config.yaml
num_hidden_layers: 20
hidden_size: 128
n_experts: 160
experts_per_token: 8
d_expert: 32
d_shared_expert: 64
hidden_act: "swiglu"
moe_layers: [6, 7, 8, 9, 10, 11, 12, 13, 14, 15, 16, 17, 18, 19]
router_score: "sigmoid"
normalize_top_k: true
routed_scale: 1.0
balance_loss: 0.000703
balance_bias: true
router_noise: 0.1
init_std_router: 0.00823
lr_router: 0.00141
num_attention_heads: 3
num_key_value_heads: 1
head_dim: 32
vocab_size: 8192
norm: "layernorm"
norm_place: "pre"
norm_eps: 1e-05
positions: "rope"
rope_theta: 500000.0
rope_fraction: 1.0
qk_norm: false
attn_scale: 0.177
tie_word_embeddings: true
parallel_block: false
init: "normal"
init_std_qkv: 0.0454
init_std_o: 0.0
init_std_up: 0.0454
init_std_down: 0.0
optimizer: "muon_variant"
learning_rate: 0.00239
lr_mult_o: 1.5
beta1: 0.93
lr_head: 0.0117
max_grad_norm: 2.0
warmup_steps: 200
schedule: "wsd"
decay_fraction: 0.75
decay_shape: "linear"
final_lr_fraction: 0.0
batch_tokens: 65536
max_seq_len: 1024
doc_mask: true
z_loss: 0.0001
train_tokens: 301200000
max_steps: 4596
dataset: "wikipedia_en"
Below are experts of layer 6 (counted from 0) of a mixture-of-experts language model. Rows are named router (the router's row for the expert) and show model dimensions 0-127. Each number is 128 + 32 x the weight over its row's rms, rounded and kept within 0 to 255.
After each expert's rows: "gets" lists some tokens that make up at least twice as much of what it gets as of all text. This comes from a sample of Wikipedia text that the model never trained on. Tokens count by the router's weight.

# expert 141
router [130  72 169 104 190 126 122 124 124 164 141 116 126  58 118 158 130  73 174 160 152 127  75 128 145 110 137 104 126  82 166 117  61 123 158 183  88 114 102 105  52 153 176 140 173  80 110 114 123  98 167 199 106 158  80 150 123 135 117 138 132 128  75 137 101 100 121 108  84 102 100 130 136 129 129 153 108 110 118 104 183 122 123 168 175 165 132 178 184 145 139  68 137 124 193 151 121 110 135 121  86 154 119 144  87  51 148  91 149 156 126  82 104 176  93 153 126 185 109 138 143 166 102 163 132 127 108 157]
gets: " is", " was", "ish", " name", " son", " J"

# expert 77
router [134 141 117  45 162 117 168 192 170 102  97  83  56  91 103 134 161  79 125 112 144  87 161 102  90  94 126 106 132 146 151  81  60 128 126 167 112 110 107 159 152 149 196 127 158  96 134 139 143 111 135 113 169 122 148 109 146 108 140 129 155 120 118 135 117  76 113 181 133 139 183 119 144 135 146 108 115 152  84  73 135 102 139 153 175 115 139 133  95 153 144  91 139  56 105 151 118  57 120 137 170 101  73  70 148 108 163 157 150 150 111 171 134 194  97 141 166 182 106 178 100 115  79  98 176 146 137 130]
gets: "-", ":", "\n", "=", "′", "\n\n"

# expert 97
router [119  81 165 137 181 109 119 151 173 173  73 133 143  99 176 135 149 115 166 124 156 166 143 110 134 124 132  95  66 131 108 128  77 150 124 155 154 132 140 194 135 118 107 108 122  89 137 130  87 122 165 121 125 134 132  98 116 132 113 135  80 104  96  70 160 141 120 160  99 109 164  62 176 140 155 136 105 126 139 115 182  83 137 167 160 160 124 153  68 132 125  83  93  99 149 115 149 157 164 153 119  80 104 152  66 110 161 118 103 126  81  70 164 255 138 136 161 156 168 133 165 154 102 107 132  84  88 135]
gets: " the", " |\n", " The", "The", " |\n\n", "==\n"

# expert 153
router [112 135 132  70 176 121 143 135 171 129 126  84 100 132 105 137 193  59 124 132 184  94 140  99  97  90 115  78 153 147 132  40  71 128 138 175 107 117  79 128  91 156 172 163 127  98 140  95 146 121 177 106 141 126 131 124 129 129 160 139 149 127 111 132 136  93  98 178 106 160 136 118 155 146 149 158 137 172 133  81 137 132 191 135 139 114 124 142  63 133 144  20 149  81 101 161 129 135 138 137 143  49  63 111 132 145 146 105 203 127 139 172 121 159 115 134 172 146  64 160 117 110 111 110 129 167 145 146]
gets: "\n", "-", ":", ")\n", "\n\n", ";\n"

# expert 21
router [118 114 155  67 208 124 154 146 143 174  81 144 111 126 139 118 151  71 150 140 171 132 110  90  92  81  67  67 135  64 109 124  96 141 124 130  41 135 120 118 131 133  77 151 101 143 181 142 109  55 120 167 138 135  92 119 163 101 195  89 106 134 115 127 122 106 147 178 118 125 118 121 169 146 141 143  73 147  98  77 123 121  99 166 136 138 117 192 119 101 150  79 178 138 126 135 151 148 125 137 149 103 123 116 125 108 207 120 147 121 109  96  82 186 123 154 177 129 109 153 164 155  92 127 162 132 133 204]
gets: "ay", "ah", "ley", "man", "and", "ton"

# expert 51
router [126 141 160 111 242  69 103 121 105 121 107 123 172  42 136 168 109 147 173 126 178 162 101 143 151 108 112 131  99 128 142 116  75 151 154 156 143 121 115 180 160 142 179 177 114  96 147 124 111  82 119  97 162 118 104 126 134 137  86 104 123 105  92 122 137 157 145 164 151 155 130  99 143 105 181 144  90 117 140 141 153  76 115 110 177 135 192 175 146 149 129  80 101 109 127 147 119 150 161 183 160  70  71 114  92  65 133 106  84 136  89 112 141 219 115 132 128 142 102 142 177 165 137 155 130 158 143 117]
gets: " the", " of", " in", " within", " among", " Of"

# expert 109
router [143 139  89 158 151  55 126 153 124 151 145 138  94 117 168 138 139  40 120 150 177 140  97  95  98 176 105 163  74 123 125 120 128 165 105 124 116 143 127 163 113 110 191 156 138 132 188  93 114 143 145 109  81 163 122 110 171 167 144  74 143 107 103 137 112 112 135 152 126  82  99 139 141 144 135 163  95 146  91 115 156 138  85 124 195 182 143 204 142 137 180  94 150  98  99 132 106 110 115 169 143  38 154 152 132  77 125 122 153 126  72  81 135 174 122 105 130 167  62 110 140  88  90  82 142 137 184 148]
gets: "s", " W", "end", " w", " m", " s"

# expert 121
router [157 104 122 100 148 120 165 161 171 128 139  83  98 116 129 170 157 118 127 116 106 170 139  82  71 183 107 129  68  94 135  79  94 176 119 148  59 111 132 138 112 203 145 130 140 140 169 149 126  86 113 160 156 166 104 137 160 114 130 123 113 125 104 124  72 108 135 148  90 134  86  99 174 208 117 174 123 166  94 144 167  92 128 190 175 160 114 137  90  73 129  89 127  64 104 155 155 145 159 220 107  94 144 150 129 123 167 100 125 155 126 119 144 154  58  91 172  90  93 101 136 140 134 135 130 106 165 121]
gets: "ap", "om", "ag", "op", "ip", "ig"

# expert 34
router [157  81 131  74 170 104 127 124 139 149 126  95 139 122 140 161 167  74 151 195 181 147 146 110 111 147 112 157 125 106 143 122  61 150 143 105 128 169 108 152 128 138 176 189 110 118 138  69 122 111 135 174 115 150 135 122 162 130 129  53 119 126  77  53  86 109  98 139 122 167 117 173 170 158 141 107  94 130 115 155 161  69  96 166 168 143 185 100  99 155 119 118 113 130 187 133 149  84 134 143 125  90 104 179  31 120 175 109 116 139  57 128 123 136 136 121 107 166  95 114 145 128 166 105 199 105 152 129]
gets: " ", "–", " −", "est", " $", " half"

# expert 40
router [ 72 122 116 102 150 165 128 139 157 187 125 116 147  65 202 126 126 128 191 151 146 110 131 138  85 129 156 144  75 113 141  87  73 163 119 174 121 112  80 149  89 129 104 150 145 104 111 118  96  83 198 153  96 134 141 103 130 136 170  82 113 121  79 118 152 156 124 145 129 111  85  87 148 122 113 146 134 147 121  85 151 109 133 170 147 216 122 148 115 177 174 113  67 113 137 196 141 122 161 126 155 151  84 121 126  98 151 135 116  77 124 148 118 210 121  91  93  93 127 183 191 150  68 114 144  83 113 141]
gets: " The", " it", "The", " that", " is", " which"

# expert 81
router [ 94  57 177 105 173 143 181 169 184 103  81  80 138  76 167 175 208 144 103 130 110 117 132 127  68 132  83  91  91 157 126 128 116 160 122  93 166  90 131 113  88 116 148 168 134 154 129 119 144 141 143 189  81 170  81 114 171 110 155 144  62  95 111 141 129  89  79 170 122 110 115 154 124 110 140 124  83 151 103 113 161 112  86 133 165 117 154 167 109 116 132  94 103  59 191 138 160 145 165 166 127 116 120 156 147  96 138 112 150 130  79 103  98 190 143 110 108 163 148 114 150 137 149 128 141  88 153 185]
gets: " \"", "\n\n", ".\n\n", " (", "==", " |\n\n"

# expert 126
router [129 122 167 134 167 148 136 162 186 179 137 110 138 135 132 137 130  76 144 103 161 172 146 150 166 147 101 131  85  83 162  89  68 175 143 121 144 165  79 186 146 114  50 132  93 101 138 143  90  97 184 150  94 202  78 146 135 131  88  88 142 121 113  67  96 139 129 159 107 125  67 129 195 131 137 127 115 157 147 117 161  65 116 176 196 125 151 110 146 150 163  89 107  76 124 135 149 178 132 115 118  79 106 127  83  86 124  86 174 129 112 144 110 187 113 160 138 137 105 136 108  70 122 149 109 143 142 155]
gets: " to", " the", " was", " were", " had", " that"

# expert 133
router [110 123 178 138 139 114 118 194  92  93 127 117 130 122 145 147 140 172 157 150 150 104 128  97 104 131 158 138  90 135 139  97  95 118 127 137 123 124 110 130 121 152  94 171 130 155 153 121  51 138 123 195  58 155 136 141 127 143 105 113 103  80  80  93 175 137 111 102 125 129 103 107 129 130 127 182  83 204 120  90 180 101  99 176 152 159 108 174 108 158 171  98 123 123 109 155 130 157 143 200  92  72  68 106 102  54 188  85 114 147 115 135  63 191  97  83 137 169 116 185 124 100 164 150 141 166 139 131]
gets: "ing", "ed", "ated", "ic", "ical", "ate"

# expert 5
router [ 84 126 169 169 126 135 171 123 129 154 146  95  77 134 163 171 120 130 120 155 132  84 113  82 122 140  88  99 110  91  90 162 131 156  87 149 131 167 111 127 124 154 115 117 137 136 104 139 100 108 150 172 100 115 135 150 204 151  95  97 133  99  28 114 185 126  64 210 126 132  91 113 181 132 119 132 103 144 158  74 177  98  89 177 150 130 148 131 111 119 152 109 109 123 184 101 135 131 156 207 110 106 120 100 136  79 162 138 116 124 116 119 122 211 114 103  89 124  95 165 157 134  58 176 167 120 138  92]
gets: "==", " also", " later", " known", "In", " such"

# expert 15
router [116  91 171  61 142 115 162 158 121 134  83 143 106 108 188 110 156  28 118 137 124  56 117  99 128 117 164 164  79 118 110  88 100 170 148 118 107 175 109 171  97 149 141 147 129 125 131 107 121  59 173 166 163 104 187 149 179 174 110 102 125  78 109 111 128 136 127 139 156 135  65 132 135 136 184 168  83 121  97 115 129  84 132 181 160 115 155 129 155 134 185  95  98  99 173 139 157 132 140 134 156 105  82 106  97 128 134  74 106 117  78 113 114 221 155 110 137 134 129 150 165 152 134 124 135 108 172 131]
gets: "in", " a", "an", "ine", "on", " an"

# expert 113
router [121  64 140 105 167 103 135 143 128 127 160 131 159 100 155 122 128  71  85 181 133  29 147 143  75 102  89 136 118 117 105  81 114 133 130 161 136 163  91 134 152 126 125 179 151 100 107 144  76 108 153 176  97 122  74 157 123 153 136 128 131  86  89 172 149 128 123 117 139 189 173 130 171 179 192 104  68 149 129 125 160 106 116 179 148 144 174 142 136 104 136  62 135  96 156 195 156 146 177 174 125 117  89 117  95  57 129 136 115 149  54 103  92 176 140 113 171 101 120 147 133 127 117 117 129  98 155 148]
gets: "a", "ia", "an", "i", "na", "o"

# expert 33
router [ 89 136 125 115 127  41 104  99 151 117 135 128 110 153 147 105 225  88 156 116 134 129 148  90 144 155  98  86  75 137 186  95  45 151 155 147 104 149 132 162 116 141 167 167 148 150 107 117 142 128 131 142 105 107 133 106 148  74 117 111 166 122  92 127 137 141  99 125  83 128 113 130 158 118 157 104 110 105 163  67 190 164 133 193 141 190 120 127 122 159 112  86 171 113 195 128 125  68 156 166 104 107 112 112  94 113 209 152 139 127  73 117 149 186 141 130 146  94 103 190 177  93  99 139 142 124 114 136]
gets: "\n", ")\n", " |\n", ".\n", ";\n", "°"

# expert 0
router [ 93 121 171 119 167 128 170 141 193 175 134  64  88 111 123 181 136 136 167 147 149  61 165  62 120 161 113 105 124  69 121 110  73 160 167 155 149 149  71 128 149 121 113 186 198 102 170 156 115  97 148 131 176 155  74  97 105 111  75  80 143 111  68 119  60 137 112 127  96 131 108 190 116 140 165 156  89 124 118 126 130  75 129 120 159 118 127 109 129 110 130  91 149 101 170 158 108 127 162 165 129 113 141 115  89  79 164  77 101 158 137 143 135 189 135 141 161 161  86 108 171 111 134 144 126 140 159 142]
gets: "ant", " of", " Army", "est", "==", " War"

# expert 76
router [143 126 122 113 160 111 149 134 137 121 104 115  90 139 127 116 155 108 138 101 143 138 110  81 157 128 159 133 105 130 128 101  91 130  76 138  36 132 115 110 124 118 105 165 145 140 129 146  74  71 121 171 160 121 138 100 128 133 163 125 142 123  59 143 143 153 114 128 133 121 120 134 163 124 151 170  97 153 125 157 158  72 123 153 136 122 141 162 120 209 174  81 135 108 103 128 122 138 125 227  72  55  82  77 159  65 231  89 141 107 101 153 124 205 153  81 145 129 111 172 141 111 108 143 135 121 199 159]
gets: "er", "on", "an", "al", "ion", "en"

# expert 104
router [115  69  99  78 197 155 160 143 153 190 103  91 101 143 168 156  91 136 106 169 159  79 110 144  49 172 155 116 108 110 156  63 119 130 145 155  92 180 152 124 113 160 100 129 123 128  92 128 131  61 144 144  99 167 109  94 167 139 161  80  68  70 120 118 139 147 140 170 108 154 121 105 128 147 108 116  87 181 144 127 129 116 103 173 201 171 170 102  85 102 137  54 152 123 124 112 156 146 160 162 127 121 133 152 116 105 137 141 156 116 109 103 146 178  88 142 146  67 114 117 162 146 151 119 175 172 149 163]
gets: " not", "ot", "10", "ell", "ick", "ott"

# expert 89
router [120 125 149 115 207 121 145 122 146 137 111 116  96 107 124 191 129 116  81 137 147  90 135  55  96 144 126 121  81  88 135 133  52 103  93 129 110 114 112 150 113 121 138 153 149 226 100 162  96 129 120 169  83  97 123  82 160  86  88 125 133 150  84 153  94 121 118  92 120 115 138 151 154 169 131 187  82 150 145 134 202  92  91 187 134 181 127 139 178 144 130  93 148 100 146 131 122 122 180 140 110  96 104 109 107 121 134 183 151 115  97 143  83 240 151  97 129 143 114 143 143 121 132 159 142 148 115 189]
gets: ".\n\n", ".", "==", "\n\n", ".\n", ")"